config.yaml
num_hidden_layers: 8
hidden_size: 512
n_experts: 128
experts_per_token: 8
d_expert: 64
d_shared_expert: 128
hidden_act: "geglu"
moe_layers: [3, 4, 5, 6, 7]
router_score: "softmax"
normalize_top_k: false
routed_scale: 4.0
balance_loss: 0.00407
balance_bias: false
router_z_loss: 0.0001
init_std_router: 0.028
lr_router: 0.000562
vocab_size: 8192
norm: "rmsnorm"
norm_eps: 1e-07
tie_word_embeddings: true
optimizer: "soap_variant"
learning_rate: 0.00317
beta1: 0.95
beta2: 0.98
batch_tokens: 65536
max_seq_len: 1024
train_tokens: 352300000
max_steps: 5376
dataset: "wikipedia_en"
Below are experts of layer 3 (counted from 0) of a mixture-of-experts language model. Rows are named router (the router's row for the expert) and show model dimensions 320-383. Each number is 128 + 24 x the weight over its row's rms, rounded and kept within 0 to 255. Numbers have three digits each.
After each expert's rows: "gets" lists some tokens that make up at least twice as much of what it gets as of all text. This comes from a sample of Wikipedia text that the model never trained on. Tokens count by the router's weight.

# expert 46
router:161163135126088151150099133108121144137142133124130138066114119122152116094140133146097143128087161132163124130115145106098120118097116137118106141179095114136125106136109115156097142090168179
gets: "s", "%", "y", "al", "on", "ing"

# expert 65
router:153153123154134149139159173125102148119124096115139108093149140140134136123104127133122150132076128133111143139149133117121131079150126181105087160149143143128146134128142081115153091133142104
gets: " was", " 0", " is", " he", " also", " were"

# expert 87
router:136097122116143135112130174108148137120131114085141123108115134120164080122140118140121152131114153132145137161129122111125123102137144151133088149143169136138154125120176150093168105099126143
gets: ",", ".", " The", ";", " (", " –"

# expert 117
router:160154142134155118176100107126076133142126108110145124106129142099151085115134181162140144153108099130136098146154133095159110104099129152156105121143141128120148122127134128157156096112132144
gets: "-", "–", "'", " high", "k", "c"

# expert 76
router:168129161108113154142126113154112149119094091146134129100085176141157077104159141170138116167122140142132114151129151100147129148121131112134097120111081106134167122112132128150138126129136096
gets: "y", "g", "r", "on", "al", "o"

# expert 113
router:144143174153107129143098110138121137149135111104099123132116120099144123087106137086132153149123129086105085140134134085125141124111107185115096114115131125122124102124119099165172118098122132
gets: " |", "-", ":", "|", "\n", ";"

# expert 72
router:153133147136152155164117112129114146150136139076151131094137131133165071132080162127145147120119155147165157161126096082126129143128137151147098136132137139108131122100139119103135164115147142
gets: " |", ".", " 0", "%", "0", "5"

# expert 97
router:164150137150126158149111117127126097160160134077129141099162116140118119136139111108122113145110127133113112143142119122177116120129116186123108117111158130114165162116121136150176103080159145
gets: "-", "\n", "\n ", "\n\n", "|", " -"

# expert 1
router:119135156137141112119088120131116192128117149158098109108174148146186126136131130125135103136116104154114141145138121118101139129097139209107116106148115129081139104094152125144161128096153137
gets: " the", " a", " his", " her", " The", " their"

# expert 106
router:126148148163124169128100129143074117145142160165167140130094127123152141134166139166154119141130134087154128159125107129118146128118131129113103135185136102123172110122148080111144072120143136
gets: ",", " –", " guitar", " —", " Best", " bass"

# expert 6
router:202129146151144125205139111125116143147116175129137123125105118138142135131140129112134120121119105120146153135111164114152125128084144129114089130134087094108156161121161131128178134112112165
gets: "i", "a", "o", "u", "e", "n"

# expert 40
router:175105161133145156126063187118111149120125115108129107097150107129185136134158116135147153151137124096122122160155104112136111117132131160170110150117126131135169133159113145144152114097160126
gets: " –", " (", ",", " was", "born", " and"

# expert 82
router:151133128116177125151129129129110139146140134109110108122169151169125101129129115158175168173115105105159134143168170094154111130107152158132095139161140114087156135144136108135135109118134166
gets: "t", "k", "ch", "os", "on", "e"

# expert 33
router:145120152127131143124134122127110135137134128136123180100141132136185129127125167109130133148125108126140166149124137089153125110171165151131074145130146085088124117124168131172140104113122164
gets: " at", " the", " in", " of", " At", " In"

# expert 22
router:137121108134134173163127153126128138143134139079159114134155102125141125124120125095179138147124116163148134134113155102159146103127141177137121118143128131119157139163162120113163111057119114
gets: " |", "|", "\n", ";", "  ", "\n "

# expert 59
router:141120131119148147111128125151151145134145126118135143149119130130096114158145142127148176150135124126137153128133129102146135109096096142148106117134118110085142142137173078123102131135147094
gets: "'", " not", "s", " I", " that", "t"

# expert 16
router:151161157134124160175088149121127156147104141126152140088143126162132128098147126118147150167143128141126141164084109111133138109144119176102094126142134118119168103154098126138195096053144109
gets: "=", "\n\n", ".", "\n", ")", " ="

# expert 12
router:118133164130127159119090135201119138133069135109140108098155128122153124128120163125096164145085119116109142144150173103155112117124125100138109151140103090150139135110134130135119105081186170
gets: " of", " in", " to", " for", " with", " from"

# expert 49
router:135184134176126139131109116136138139172141137144100103119134118117117128097135136101135139152068153115140112116106137098100097134108142144141097127124148129098139090072145112163142128097135167
gets: ":", "\n", "-", ";", " |", ")"

# expert 102
router:140122176128115152134087094138114172179158131099146106112133125161126118114131139150151141158109110148152144148118146077134118110128120140122110144148110094143182145124169082120137096094146167
gets: "s", "es", "ers", "ies", "ons", "ts"

# expert 75
router:146140121165101188178131128136115182143136080112124118089112125133110102133128173146108126164098153118125156166144127085120117087134119115118123108126127107123106126118141126158175111117143155
gets: ",", " years", " November", " May", " April", " June"

# expert 54
router:139128153115155156141071147155137169135118130104154110093165116146131140096123147138137165146113127146118175123131153120160154119095106136161101124174125120111134137141131086107124131133125153
gets: " to", "ed", "ing", "s", " would", " can"

# expert 103
router:135141141118140166182103120124119108148166098096114101137115132143126134127164174089134131141098118153156134116166159112171160115107125134105106090110125123083158127114106131117180100062121149
gets: "\n", "-", "\n\n", "|", "\n ", " -"

# expert 105
router:178114122147132168152110144140122156132115138131149175119121129116156095112108166156118159147121136134115116142153148095158139131119124177100093146141130119092138141107154136133185103081142156
gets: ".", " had", " has", "\"", " have", " all"

# expert 4
router:098099168147142121115121108132101155158109132116153149127131162127148105103137172144138155098071110107120137155120137109135105161143133157115137132126115131096126105091118131138158128097134136
gets: " the", " a", " of", " an", " The", " A"

# expert 34
router:148147163180124120131140125124137164154089112133115104123161160147110126087104157152141168152107082138126139129152139092145140109108097181124132128121118104090137111147122120147144131100164120
gets: " was", " is", " are", " were", " a", " be"

# expert 120
router:116136183149126180144077120152117135163072111077114133099134124137140099113095153119128152123109105135154181166125142102097105142123146164148086171134125111098134125110153123144133120111134162
gets: " of", " from", " and", " in", " by", " or"

# expert 5
router:181172137131131139195103153118141167125124159108119113109157119131107116126107155102121145139116142115136126117152135083166117099135147171164074167111124117090171119133144156123148115116099154
gets: "\n\n", "\n", " =", ".", "=", "\n "

# expert 7
router:150120119108132216123116170129114129153127096087150139151175106113141100146123161172117148156104130129126155147146155118106128115131128158120056128115138112079147134120152124162147100107158159
gets: " (", "\"", " \"", "(", "'", "{"

# expert 81
router:118150138135091155156122127183123124153167107142130139151139068139099057095166156135135153161109123131134117150173133073128102079148141173142058126131144131077140101137141120139166116099138118
gets: " |", "-", "|", "=", ":", ";"

# expert 101
router:159146180148154147137081158117130150131088117078106109083185117155148104082150181139124170150140124115135128147106125128160090090166082150098142130128107081130135140134150130097107116091145140
gets: " as", " was", " at", " became", " a", " first"

# expert 50
router:161104141094136147172101150107098174124126124151151179122137097148165116132126137108128140213147116152106109135145114134135150090109146151146125130146125120117152132098197141097172134118153116
gets: ".", "\n\n", ")", "\"", " .", "!"

# expert 44
router:175127139130123107142078101100135174108128153123114138094138125109149139108129127127104143132115156137106119164135135107095111123132110132132083141137134116117122128070125113121140096090140139
gets: ".", ":", ";", "/", " –", " ="

# expert 74
router:154179121125125200182095117121105097156140119135118116113093137111164122123125115098125121128115125143103079192134141124102153127141136157139080088086113105107160136122123100102174108138145121
gets: "=", "\n\n", "\n", "-", " =", " Website"

# expert 45
router:163135147140120185164094159118120141173114139097150130090117124130151109113114128137105144163132116121140123169154151134111151098128163159097080116119140101128175132099149134126159125090136170
gets: "–", " (", ".", "-", "19", "/"

# expert 112
router:127143179156078157129093112161121153149151106130149125132160130155133130094159142111110166131078098121084152170108152094152094121147116127121111131127126078105177147128156146115132109114117163
gets: " in", " of", " at", " on", " for", " In"

# expert 14
router:146165131125148135154100180105125132147139125094118137121125144099124107124138146112119161152093143145146113134126118106150131094118097174121108142140131104105155123148157137094135113118109113
gets: "S", "M", "H", "D", "W", "C"

# expert 17
router:152173137132134135174111148147097147150141123160105108131120115112124093140119152111122120165087086151119142169123120091127153111134181167131094140121132135117133151106160123117133088115187155
gets: "\n", "^", "{", "\n\n", " round", " 1"

# expert 43
router:156169116122159149213133161113146136131123116094145099135118119144179119145135183121143110151134106144105079152132099123150140122121125145120102125132141112136106087138132159142171159069147140
gets: "\n\n", ".", "\n", "=", " ev", " post"

# expert 118
router:141194115096156138175116150150138150143163137141134117139146098111165099114151116112164139157127092171118126162113128072174116143187158170130102122144127128098177101138160100136135101109124142
gets: "=", " =", "  ", "\n\n", "-", "|"

# expert 83
router:128193155114187129136120144152104146167123154119117126136119139132135124114103128130136139141083147146163134186125130131143131097110148173133071153134135134144165085169162137170159081089123115
gets: "=", " |", "\n\n", " (", " =", " was"

# expert 93
router:155135164122099160131130153155135176141149120106108137135129133143142117113124125097123149149110143123117130171159098085128120122125111103110096115158128140133141131103159147158186081119145128
gets: ",", " and", ";", " but", " or", " &"

# expert 21
router:153146162129096148139091185118083135155151115063152166107125108101138087098135131127170117152081164130154130132099144082155144090133121184137099107149103110111152116115174126149150124084139142
gets: " |", "|", " Genus", " 4", " 5", " 15"

# expert 26
router:162108134131098159163109149143113144096113146147154112074187156151137103132159147169121136148115132104114144148092157124124161113080123156133104139144094113127122139103142097136128104088162156
gets: "s", "ing", "ation", "al", "ment", "ity"

# expert 78
router:174129173113095154141107160162161196169115103130133157113150122089105064129154117158128130124127136124107118142080144085181144108090124157141112113150126163139150163111131087123166149132177129
gets: "s", "ation", "ion", "ity", "on", " development"

# expert 98
router:162145162134135170169120161098117155168125126124104174112116128120157071099126139112097147130124144147148169169141139098110136097127143160135127146180148090127142140129166138137172093112119117
gets: "A", "O", "S", "D", "L", "M"

# expert 90
router:181141136110162155136124125161174148146109165108167125129129147183142136123112148152172138128112103114145113142131160125122158101141104176113130060104144108148108122132136140150180118112196166
gets: "ed", "e", "s", "ers", "es", "rs"

# expert 48
router:143103126169133172153116173130153154143136142111121125106135147123161110129150147119139161107105101140108132136148120112133140138118104109098111132145096092107123129120133122124166131085117152
gets: " that", ",", " which", " who", " where", " when"

# expert 123
router:213116174107125152142087120157119144158108121095160104052158133151129127124114184133149138143130115129117147141130141060146116102123152131122124106139118069138152142117108151133165153118166139
gets: "e", "er", "y", "on", "ton", "n"

# expert 18
router:174129174183165155144121155136132131108117160106112118136144103099113122105129116124111133181104133137105147148159114145143151120120159165098104110153078144142182117107118141135163130137155137
gets: " he", " He", " who", " She", "er", " she"

# expert 19
router:133129154125147238117130130144118158118100108128124165108154138119170142129103142171114133127124124124098122148143115067112154089158138127114089108130102109097143122121122104149170116127130186
gets: " 0", " 4", " 2", " 16", " 3", "9"

# expert 70
router:142152131154111140147118148128103123144127115068142147092124160145123116122182149105163172150107142131162136148149159126157134108141110138101132138131111105119132147144157107127142120117136132
gets: "ly", "y", " was", "i", "o", "e"

# expert 92
router:159151120154140158121110168138137162129079139121123129133145112106149134114101146159137128149141098124104141150158142119120146117100121177120070112131150137098174130154133124148145104097138116
gets: " (", " \"", ":", "/", " ", "("

# expert 13
router:115153174125095145145118145142119172113088106112151144119136067117129143101110186132129189122067104125115180122131163089111138125124132124136089126147129107133146133101119112174129137105142129
gets: " of", " for", " in", " to", " at", " during"

# expert 85
router:167153135133165180152103112133118127123138130105148124117179144119136117090156130159118178127097069146148129143135111095118077104158073138138093143118144103095116155129131149117112122114156157
gets: " km", "2", ")", "5", "%", "0"

# expert 42
router:126129138122136177141122144121132173119166156106117127099126107109148122143116153117151154144124113149124137149091146072126150100143142142147089157127121169148133158149124105111153126098140128
gets: " |", ";", "|", ":", " USA", " +"

# expert 77
router:134131119124108131139123164129117173147132110121106132130108088150169089152104136112124156120105142163139142146131141111135130113136189200145125122104126099098145132106168155124191093099123131
gets: " the", " The", "The", " A", " It", " United"

# expert 28
router:153160154140120137145131146187068117121114120130142128119126128155157101125156153117133123159129125124119101124104148103165149136121165145112087116158138091133125138088143117107166103119155113
gets: "|", "\\", "n", "ti", "ni", "r"

# expert 80
router:155163156087107123150107121124136149130130126098114104139136134108112126134135160113131138143111132147121104158144130068131113091181125130141106127156128115061165144138136116105123109103120112
gets: " |", "  ", "|", " New", "°", " South"

# expert 35
router:142122132176131135121113128134128199125091093121113092107160096112112131103076145137115159132100159146125128141145140095126144146144159154139095116108115129126108097086122117121141155085145138
gets: " a", " in", " of", " is", ":", " as"

# expert 125
router:114106141126147098110121124136087139142142122089128100137124095147188099151110148143106155128111132126139173158141136114093114090141174154088131141165123079116124098096141114143170109119132141
gets: " the", ",", "'", " and", " first", "s"

# expert 96
router:173140120142114160140135128173147147138142149102146147107168124149135123161139138123165124124150125080153117128131133101145173126130109161137119131121130075105129158115134093142127103139176161
gets: "s", "n", "y", "an", "on", "ry"

# expert 61
router:132139138160120138184129126139116170120134134118132114077112125117153133085102119128158129193126147129135129172101141130172149114153086136108138099138081112123193187127135103123144131097128144
gets: "=", "\n\n", " =", " List", " also", "See"

# expert 108
router:125151106131140106170078126133167119170143153104149141113123119143150117127152136062131156132081147149122131159123129050108115148169142163131089102102126113125141127130135114141165124084121158
gets: "-", ".", "–", "|", ":", " \""

# expert 58
router:131129122144137125128128136102156167145156101081098141132106127145165111136159155125161165152165132179148151140117148080159143139135158128091128139159135117115132110116155091129155084102175124
gets: "'", "s", " and", ",", " The", " his"

# expert 31
router:184158119132120115179100121158112171148118148120121138155147143124116083107139144145142152159113138155097131137139142085104140120139143196099083148144143123096130147080127119159133138154141114
gets: ";", " |", "t", "c", ")", "s"

# expert 37
router:132104141128106146158114170123119120136129156140111139088146132154143081163158120129151137151094154137131145179146123105128103090115116113137105093142145139148162124133131153143173095079136147
gets: ",", " 2018", " 2017", " 2013", " 2008", " 2005"

# expert 79
router:115136151147135134122073126155097158118117128119131135103175114128119151129131166135132158133117117160105135145137109120137144105121135154142132150139124109075136124122212082143098070119133142
gets: " by", " with", " to", " for", " as", " from"

# expert 119
router:129132140102085148101097144157136161124170105127117122084150141114142133092103121154140142122133087142137162147113128127121178103103129127141113152131102136115136165082136138154156102117164163
gets: "s", " such", " of", " are", " that", " many"

# expert 8
router:154147118136137101110133145127099151123106145128126153140153166093147118119132171154134135157133122138165155113178125113151121105110143165132129116134108104086139149119132098115154114094140137
gets: " the", " a", " one", " an", " first", " this"

# expert 91
router:178126144143148111139103154152117109179124103100160128141146146120142086127139201143137142159145107124142115137133151110134125110143120149174071102165142147099108125080170159148136097085148149
gets: "-", "f", "O", " A", "S", "F"

# expert 110
router:156148156139118137097107139121156169124132109107157131099168123127148106103105143099153170127130150130159126125131111104169147124089140139109112118099130104111148107112131103161124114076141130
gets: " the", " and", " to", " The", "s", " into"

# expert 126
router:136140138147093222136112148127133155148161130092132122119147153129133122150138135152129158162139130136116136159179122068131111123120127152115108089167133110126134127154133113131161115093146151
gets: " 18", " 1", ",", " 2", " 16", " 17"

# expert 89
router:174131135139106124154113150125139148145069139151134130115143155154138096113126136139137162161119118138132132126102177111149103091124157113103118128156109115129119133128123104167151137123173132
gets: ".", " years", " time", "s", " later", " two"

# expert 60
router:178156139131138142112116145151153192156157133122119128082146112120096132095124122156131142147098127138126127181094135079138116129127176182157098139170127123132149159113104115169162092135150147
gets: " |", ":", ";", " =", " –", " :"

# expert 57
router:171149160158157155134124147146125127123085123097141140094151111121105109135129166138152130174139097118120074128139114103161140119126152149135083124080124086162126134130132104137169111117120127
gets: "lo", "th", "\n\n", "-", "os", "ort"

# expert 68
router:159112119134174191173106130121074119149088133143157124143122124114121117113143133147132125162052146140119140130132163090130140123126134145102119124132112099110123111138173110127117095139139095
gets: "\"", " album", " \"", " released", " song", " music"

# expert 88
router:114115116162137151125137143142082128132116104119132130096135112132136122131120170109133163152100149129125143134137126088111144134126133152130120135128105073126130159124143121106124120146122155
gets: " in", " the", " from", " In", " on", "In"

# expert 116
router:174144145170121142187112114180134156129116143139147138091087131127156109139137115130139148148104139115136137146123152121141152119095091164146084076124092114104110178138143134121117093114146162
gets: "ti", "si", "ta", "la", "na", "ali"

# expert 39
router:132140165149127169135110157186064138128092097078106124150145107158117155149104187159124159151085115116126124173139161120154155103141131150147095098153143112102140136127161107147115057088127131
gets: " on", " to", " in", " by", " for", " from"

# expert 100
router:161123190148157163144106153153091132140130123135130098103145120158155139101178142117128182180098108106118110193162139089132151114137145141115093129143099132127126132123134094152191088105134124
gets: "-", "|", " 2", " 3", " all", " All"

# expert 9
router:158143111126101157159102131130146185167138133138127138095149151141144086107121120158163112139115094109154171149120147139151119104099118138122116106131087128099130137130124116101143123097141145
gets: "us", "a", "i", "s", "is", "ta"

# expert 53
router:149134160142124162165127157164115138149105083093094142085116079139140111125143147109117155142063089127172159124138107099160089124132119171147082111147144099127116125142158123093183121120156144
gets: "-", "–", "ca", "/", " /", "o"

# expert 114
router:133125147117123145116121122119069149148141125094106132130115125110167124103165152123131101138119131147129114158117133056154118152143130155138108109138138096112163148110160148153147095100135149
gets: " |", " of", "|", " and", ":", " on"

# expert 15
router:130112140140163159168094151152119122163118103114121149114134100189160150111169104111128139168113143153140108169135128072161176127160151170127129139147121124112161172174124130146171095112146122
gets: "-", "|", "\n", " by", " -", " with"

# expert 73
router:149158155116142155199073110108143133131148118138124093085095111136120098117102123096133116172094170165151136177114150124113143132146130212108124125183134103098150116151130117131162122104121147
gets: "=", "\n\n", "\n", " =", "|", " He"

# expert 63
router:141146137161144213144115126139147123106125120120132151158123103102156113084127129091145144132135126140131113145151123077161118086118141111157120144124122145094149103099151082138183103106165103
gets: "  ", " and", "|", " |", ",", " but"

# expert 32
router:157113196166131151126113124133123154154114125157101111149134123141116109102122110147114161134085096133112124153110117090177147110107135146116107159121091144139109099119156110145151118128131176
gets: " the", " of", " number", " that", " part", " one"

# expert 67
router:190127134131148174161134131096103148155101116155144147103131173098133096127138148120126133154109138137126117158127155095160130122125142144136092132125081119081097124091113148142153115099160160
gets: "0", "2", "1", "3", "4", "5"

# expert 20
router:148160186127151163106105124127137180133102109099134105100148146156141174094112151122095157141097096159112147154131161104169119115134124121178090145137088117109124129122115111133094131123150163
gets: " to", " for", "ed", " from", "d", "ing"

# expert 25
router:202115155162150166108124190107139128143109069118095148142136117120125116123138165122166154121110149133119155179091136094125120129166178144148090132164114113135154086123126125099123120127168161
gets: " /", "s", "y", "ton", "on", "son"

# expert 36
router:190145147166155143178103145150146148170082114132124143103086113111135135151143114152136144192127113114115110142130146118136107125142119174163092098160117110107135115135135083117125144098120135
gets: " p", "ub", "p", "P", "t", "ap"

# expert 10
router:129138184134114138131114113133109155111126104136139079123152171127126119075096159148119188125118098121142168133108106094140141111135124108137141110134096109109127139126134113134116101098160117
gets: " of", "ing", " with", " and", "s", "ed"

# expert 115
router:163116154138094169132130139109119088149114088094127122149132118129125163104132142121134141112053133173088135145113130133111149083147121138138067107114144122096161132066110112158152119133153165
gets: ")", ";", " |", " /", "\n", ":"

# expert 95
router:165129138153111158177112132132128128146117133101117126096101123131143119125143124157131153148129110175126161153086130112129149085135137132130077115138131124138095144120179119138150127129133105
gets: "a", "o", " de", "i", "e", "u"

# expert 107
router:149160132162178170159098138118087161181106116116133132109122119075098139112121180131133128143072130106134106139134138097179130123106159142132114109096135103127118116128119153151125126105145150
gets: "5", "2", "6", "7", "0", "4"